Experts of a small language model.
Experts: 48 experts in each of 12 layers, 112 bilinear neurons an expert, 2 picks a token, a sigmoid router.
Training: a variant of Muon for the experts, 414M tokens, 5654 steps.
Below are experts of layer 5 (counted from 0) of a mixture-of-experts language model. Rows are named router (the router's row for the expert) and show model dimensions 128-191. Each number is 50 + 12 x the weight over its row's rms, rounded and kept within 0 to 99.
Before each expert's rows: a language model's description of what the expert responds to. This comes from a sample of Wikipedia text that the model never trained on.

# expert 33
Description: Asian name syllables. Syllable pieces of South Asian, Arabic, Japanese, Thai or Russian names, such as Singh, Khan, Muhammad, Yamamoto, Yevdokimov.
router:38 65 50 52 55 49 44 62 34 63 34 35 45 63 41 68 68 42 41 35 54 58 64 53 60 44 66 41 34 37 15 59 60 67 36 67 54 56 40 53 67 64 68 22 37 58 56 53 67 40 74 37 63 31 47 39 66 35 57 73 64 58 36 51

# expert 17
Description: Sports competition terms. Sports words like won, team, League, Cup, season, round, Championship, in match reports and results tables.
router:45 72 40 62 61 45 54 55 45 47 31 50 68 46 69 64 53 70 46 26 39 54 61 38 53 30 71 64 41 34 62 23 63 57 51 55 57 55 64 50 84 70 51 54 36 53 66 42 59 62 57 49 42 45 61 38 41 37 51 73 47 57 41 42

# expert 20
Description: Foreign surname endings. Final pieces of non-English surnames and names, such as -er, -berg, -ić, -ović, -ski, -sson, -ini, -illo.
router:43 77 51 56 73 50 54 58 51 36 25 47 54 60 50 67 52 63 49 45 46 62 79 51 64 39 76 43 48 48 42 41 77 61 54 63 44 67 49 54 74 60 80 39 58 53 45 59 66 39 68 51 61 37 48 47 53 30 53 53 51 43 42 64

# expert 30
Description: Auxiliaries and adverb endings. Auxiliary and common verbs like has, had, been, be, were, made, plus the -ly suffix of adverbs, e.g. obviously, viciously.
router:43 67 49 48 60 50 47 60 54 51 39 47 59 43 50 73 45 57 31 44 55 78 61 45 71 45 65 61 64 52 29 28 56 60 41 76 45 61 45 36 72 43 68 43 31 52 44 55 69 42 48 24 57 34 38 44 45 45 55 73 48 62 43 46

# expert 6
Description: Career and service verbs. Biographical verbs and nouns after a subject, mostly served, plus under, joined, appointed, succeeded, and infobox fields like Born, Coordinates.
router:47 73 52 63 50 62 56 55 46 56 36 57 40 49 47 69 59 53 36 26 65 47 66 48 54 38 62 66 49 52 51 45 58 57 47 69 54 64 51 33 78 47 55 41 45 64 57 65 69 50 69 44 40 30 57 69 64 43 51 60 44 62 46 48

# expert 40
Description: Quantity words. Number words and quantifiers after a verb or article, such as two, four, several, many, some, well, %, million.
router:39 74 56 53 59 53 44 45 40 47 39 38 60 42 76 79 45 43 32 36 52 67 54 43 59 30 61 51 53 52 57 32 66 78 43 57 50 61 40 47 72 42 51 41 42 53 51 49 79 52 64 54 46 19 48 59 52 39 48 58 51 61 46 35

# expert 3
Description: Month names, past verbs. Month names after until, in or on in dates (July, October, August), plus past-tense verbs and -ed/-ing endings such as established, died.
router:19 74 55 58 46 38 47 59 33 45 39 45 46 59 67 58 43 58 25 48 53 53 66 44 56 30 74 48 34 33 39 33 49 72 51 65 53 59 52 37 74 50 43 57 39 58 53 67 72 51 69 17 42 54 63 60 64 48 47 53 52 42 40 52

# expert 41
Description: Closing parens and centuries. Closing parentheses and century digits 19, 18, 20 starting years in ranges like (2002–2003), plus coordinate numbers.
router:47 82 49 81 50 50 50 72 42 58 40 35 48 53 57 75 46 42 44 31 66 61 82 43 69 47 65 50 55 38 51 55 66 63 53 71 43 71 43 35 76 46 57 35 17 45 60 53 59 44 60 39 53 53 51 57 47 40 61 53 63 46 49 59

# expert 32
Description: Film and music words. Nouns and verbs about films, albums, books and TV, such as film, album, episode, published, appeared, plays.
router:41 64 52 58 64 45 57 64 46 48 35 36 52 45 69 56 67 54 38 47 69 59 63 44 74 37 69 44 48 49 40 53 51 64 51 65 57 59 53 49 74 40 69 57 20 51 55 49 69 45 47 53 59 44 47 45 47 32 42 71 53 56 41 62

# expert 16
Description: Common abstract nouns. Common nouns right after the, a or his and often before of, such as idea, example, role, father, area, building.
router:53 65 70 52 62 67 56 75 34 46 47 45 64 46 55 76 40 40 38 41 49 52 93 38 60 49 43 53 36 50 36 44 49 65 58 68 72 45 61 33 72 69 57 43 28 51 49 45 65 39 52 47 45 50 55 50 45 39 61 50 49 72 55 43

# expert 36
Description: Particles and word starts. Verb particles up, out, over after verbs, plus short opening pieces of words such as d, re, un, de, ad.
router:42 57 39 67 59 44 56 50 46 46 41 48 49 47 51 44 61 41 38 46 54 61 62 39 65 47 59 53 51 42 30 30 43 62 58 53 51 49 40 47 76 53 68 55 51 48 56 49 63 47 59 33 69 26 51 52 71 27 59 75 46 62 41 45

# expert 38
Description: Citation verbs and table numbers. Reporting verbs such as described, listed, showed, cited, plus table pipes, numbers and closing punctuation after figures or percentages.
router:39 60 35 64 57 50 44 45 43 42 52 47 66 30 65 68 47 49 43 19 66 57 63 56 75 39 65 63 61 32 41 37 57 57 48 73 48 61 47 39 66 46 54 48 38 45 53 61 74 34 59 46 59 39 43 55 49 31 47 57 45 59 53 48

# expert 34
Description: Determiners and possessives. Determiners and possessives before a noun, mainly the, The, his, its, their, and possessive 's, usually after a preposition.
router:55 60 56 55 72 47 58 66 31 38 45 42 60 37 56 61 54 49 48 43 53 65 67 56 64 31 58 54 32 31 35 39 56 59 48 64 41 61 57 14 58 43 68 58 40 50 68 61 47 35 62 31 62 43 66 52 39 42 64 69 53 64 51 57

# expert 2
Description: Proper name openings. First word-piece of a capitalized proper name, often after the or of, such as St, San, Pr(ussian), Ar(ado).
router:33 60 56 60 59 47 48 61 43 47 64 32 57 48 67 56 51 27 21 36 59 50 71 52 66 47 46 56 42 37 23 36 53 67 44 57 70 46 57 38 66 61 61 53 34 56 51 59 62 46 62 44 64 39 46 61 62 45 50 60 76 64 44 49

# expert 11
Description: In and compass words. The preposition in after verbs like met, located or born, plus place-name starters New, North, South, West, East.
router:32 74 40 66 44 46 45 77 27 40 40 39 56 52 66 50 63 44 51 30 62 47 74 51 59 30 64 77 50 46 52 32 70 73 45 71 44 59 41 38 67 51 55 49 38 37 54 40 62 56 66 42 59 43 54 60 48 50 76 53 74 63 49 47

# expert 0
Description: Digits in numbers. Single digit tokens inside numbers in tables, statistics, dates and scores, such as 2 in 412, 1 December, 46'5'.
router:38 56 37 42 64 43 52 69 38 41 46 50 63 58 50 74 47 56 44 36 49 70 74 35 68 31 58 49 48 56 42 50 55 57 42 56 53 76 48 43 68 47 49 50 38 57 51 44 80 36 58 43 63 50 43 44 54 44 57 54 52 51 56 56

# expert 39
Description: And and pronouns. The conjunctions and, or, but and subject pronouns he, it, she, they opening a clause after a comma or period.
router:46 62 44 38 64 43 51 71 40 64 39 37 50 52 52 52 52 45 53 45 54 68 71 53 58 39 53 44 38 53 60 43 53 57 47 78 56 44 56 30 59 67 49 54 37 56 74 45 67 44 58 44 62 48 45 45 50 53 55 46 59 65 38 33

# expert 18
Description: Colons and year prefixes. Colons after field labels in infobox-style lists, like Staff: or Tribe:, and the century piece 20 or 19 starting years.
router:39 56 51 48 53 37 32 50 42 49 45 24 49 42 62 53 39 66 47 35 57 55 63 48 67 37 60 50 45 45 55 50 47 50 56 81 47 60 44 19 64 53 59 45 47 41 61 43 76 37 52 42 67 46 51 50 56 38 56 47 57 63 58 40

# expert 9
Description: Substance and color words. Nouns for materials and elements such as water, land, oil, copper, cotton, plus capitalized name words like Gold, Green, Mount.
router:35 64 55 60 60 48 38 64 29 53 35 43 50 38 57 53 60 50 33 27 56 53 74 47 69 33 46 61 38 46 37 45 58 59 54 77 62 43 49 39 60 50 59 39 34 70 48 54 76 41 53 38 62 43 59 54 59 40 54 63 50 54 37 41

# expert 28
Description: Plural and name endings. Word-final suffix pieces, mainly plural -s, -es, -ers, -ors, -ions, ending nouns and names, such as successors, fathers, certificates.
router:33 67 45 52 43 57 55 53 34 44 36 46 49 46 64 69 46 32 42 34 50 45 71 51 67 36 58 55 68 48 56 52 47 67 51 76 45 54 40 39 79 56 66 39 33 39 62 59 69 45 35 36 56 28 57 48 38 47 51 50 64 51 51 44

# expert 12
Description: Prepositions after verbs. Prepositions and forms of be that follow a verb or noun phrase mid-sentence, especially by, for, with, from, is, were.
router:44 47 37 60 59 56 49 56 32 50 51 37 64 13 74 62 50 47 42 49 50 69 56 51 74 19 80 54 49 39 44 51 55 65 61 54 39 45 59 39 61 56 69 42 57 58 59 45 74 33 57 48 65 51 51 60 57 40 53 47 42 49 47 44

# expert 10
Description: List separator punctuation. Semicolons, commas and table pipes that end an item in lists and tables, e.g. kidney tubule; or Podro, or Play; Won.
router:48 72 37 72 54 57 54 57 47 33 43 35 60 55 65 70 74 55 48 32 55 49 53 52 66 33 69 49 33 53 36 26 49 60 64 76 61 70 46 28 62 61 66 50 43 53 67 71 80 47 64 39 47 42 39 55 67 34 37 66 71 57 59 54

# expert 35
Description: Ordinals and roles. Ordinal suffixes and words (th, st, nd, first, second) in ranks, unit names and draft picks, plus role nouns like editor, producer, President.
router:42 60 62 57 56 42 39 55 17 56 27 43 38 49 71 63 62 50 39 41 48 57 68 50 47 34 75 65 46 36 36 44 69 55 47 60 61 59 40 41 76 51 52 56 36 62 59 59 52 31 56 55 53 42 60 58 65 36 52 55 62 66 46 54

# expert 4
Description: Surname word pieces. Pieces of personal surnames and given names, mostly English, Scottish or German, such as Mc, McC, Stein-b-eck, Kirk-land, Hart, Clark, Elliott.
router:48 60 68 66 83 42 49 62 47 40 51 46 66 37 67 70 53 48 43 34 61 47 66 48 55 39 40 47 39 49 51 47 65 74 38 65 71 72 52 39 78 66 75 42 35 38 69 54 63 41 64 31 64 28 56 52 65 28 60 53 51 57 55 48

# expert 42
Description: Word endings and closing quotes. Closing quotation marks after quoted titles or nicknames, and later word pieces and suffixes like -al, -ative, -istic, -acy.
router:40 80 38 56 54 42 58 56 35 44 46 48 51 53 80 51 52 28 44 47 31 60 51 36 61 33 58 75 46 45 33 55 66 61 52 70 50 55 54 39 81 56 51 53 37 49 52 57 51 36 69 63 37 39 54 50 50 38 50 58 57 61 44 45

# expert 14
Description: Opening parentheses and brackets. Opening parentheses before dates, birth years or glosses, such as (1870–79) or (date unknown), plus quotes, brackets, LaTeX ^{ and _{, and non-Latin script bytes.
router:42 74 59 58 57 49 42 57 42 59 34 34 55 63 67 52 48 53 45 41 53 54 50 48 64 39 54 55 47 47 31 56 63 54 55 53 38 61 55 24 74 62 49 51 42 45 60 46 80 40 45 34 76 35 39 51 58 48 58 53 54 70 62 52

# expert 5
Description: Commas and was. Commas ending a phrase before and, but or which, also ", )," and the verb was after he or it.
router:40 57 58 71 64 37 62 65 27 46 47 37 54 41 46 46 53 54 28 37 54 44 62 54 58 53 65 59 67 44 52 57 43 59 54 81 54 55 51 42 59 54 48 59 55 69 48 82 55 58 67 28 58 24 41 49 41 52 80 57 41 53 46 47

# expert 23
Description: Capital initial letters. Single capital letters starting a word, abbreviation or quoted title, such as M in "Messiah", S in SUI, and W/D/L results.
router:38 77 49 61 61 41 47 40 21 60 37 35 58 51 75 60 49 39 42 34 60 58 62 54 61 38 52 53 48 33 50 38 34 76 43 70 52 41 42 40 67 49 64 53 35 42 65 49 61 37 50 37 63 36 67 54 44 41 57 73 66 46 57 43

# expert 21
Description: Noun suffix endings. Word-final suffix pieces like -ity, -ation, -ide, -ure, -ness, completing common nouns such as liquidity, inflammation, monoxide.
router:35 74 58 51 49 57 49 47 34 64 39 53 57 47 48 68 59 53 40 55 36 54 71 50 71 40 62 45 54 30 27 55 66 47 54 68 66 57 54 46 71 52 72 46 35 51 43 50 78 44 76 33 50 42 42 58 64 22 70 66 47 50 41 41

# expert 7
Description: Table pipes, at. Pipe cell separators and divider rows in wiki tables of sports results and episodes, plus the location prepositions at, along and near.
router:31 68 59 45 66 42 72 52 43 36 37 28 62 43 72 63 49 57 31 34 51 47 69 41 67 42 51 72 49 50 31 33 48 53 66 57 52 52 44 50 65 63 68 47 47 38 66 57 72 39 43 47 50 35 40 63 53 42 59 63 56 38 49 61

# expert 47
Description: Sentence-ending periods. Periods ending sentences, paragraphs and quotes, heading-closing equals signs, and decimal points between digits in table numbers.
router:23 58 61 63 65 38 65 45 23 68 42 40 37 55 72 56 51 47 35 39 62 61 53 49 63 41 67 53 53 36 42 45 43 56 36 76 39 51 57 44 70 44 54 54 56 48 59 41 57 44 62 36 56 52 70 71 58 25 46 66 65 66 59 54

# expert 31
Description: Word-initial consonant clusters. Opening consonant pieces of split words, such as sp, fl, bl, br, as in insp-irations, b-lew, encl-osure.
router:38 64 48 68 67 44 38 61 53 39 33 53 47 35 59 49 63 54 34 32 44 62 62 47 56 35 46 54 44 48 51 39 68 75 54 59 54 44 66 38 75 63 66 27 29 50 58 54 52 58 47 42 44 48 46 41 57 22 40 57 61 49 50 58

# expert 25
Description: List and heading markers. Line-initial hyphens starting bullet items and == or === heading markers after a line break, as in infobox lists.
router:42 71 57 61 64 52 46 55 43 42 56 27 54 54 65 59 55 35 35 30 39 85 57 34 62 30 53 59 42 46 61 42 43 73 40 64 46 61 36 17 66 63 64 33 40 63 73 59 51 55 60 66 63 48 63 62 77 31 68 54 62 55 32 43

# expert 19
Description: Given names, as. Personal given names like John, James and Richard in lists and tables, plus as, called, named and became introducing a role or name.
router:35 58 53 63 74 62 56 61 34 55 44 25 55 36 54 56 43 44 19 38 62 51 73 72 70 34 48 44 42 56 54 42 67 55 39 63 54 57 38 38 67 40 49 44 42 54 59 57 60 21 64 44 52 55 41 47 71 27 55 60 58 53 53 55

# expert 27
Description: Clause openers. Words opening a clause, such as that, which, where, because, when, However and opening quotes, often after a comma or period.
router:54 56 38 46 69 43 38 50 40 36 49 45 47 39 69 38 37 54 43 21 69 56 73 71 56 43 48 53 50 44 34 45 45 51 55 64 58 56 47 28 68 48 59 44 21 37 42 47 79 42 62 34 64 47 60 36 55 39 56 54 59 40 38 55

# expert 15
Description: Table cell starts. First tokens of short table entries and list items, such as Yes, No, single capitals and non-Latin script bytes, often after a pipe or parenthesis.
router:44 66 48 59 75 44 41 70 41 59 24 42 56 43 59 70 62 50 41 23 56 53 73 59 76 37 63 56 43 56 47 31 55 56 51 61 62 47 31 39 73 57 63 42 36 48 70 59 55 51 55 43 63 40 60 53 59 28 50 59 42 56 36 58

# expert 1
Description: Year final digits. Last two digits of years after 19 or 20, as in 1995, 2016, 1880, plus century and coordinate pieces like °W.
router:37 69 45 60 65 56 37 69 39 50 56 31 63 54 71 61 56 39 40 31 60 49 70 59 55 42 50 73 66 47 50 36 65 59 48 76 70 48 61 32 67 44 69 41 51 47 45 49 68 45 55 42 55 49 51 54 51 28 62 75 54 61 36 55

# expert 46
Description: Standalone two-digit numbers. Numbers from 6 to 40 or so that stand alone in tables, dates, ages and scores, such as 31 August, 26.8%, 8–0.
router:54 75 44 46 66 23 50 55 18 61 45 36 57 36 49 45 51 58 40 34 44 53 67 41 59 37 46 60 40 37 48 37 64 73 45 80 36 57 42 40 72 62 51 52 36 50 67 61 65 49 57 58 41 49 60 60 64 33 47 68 54 39 42 42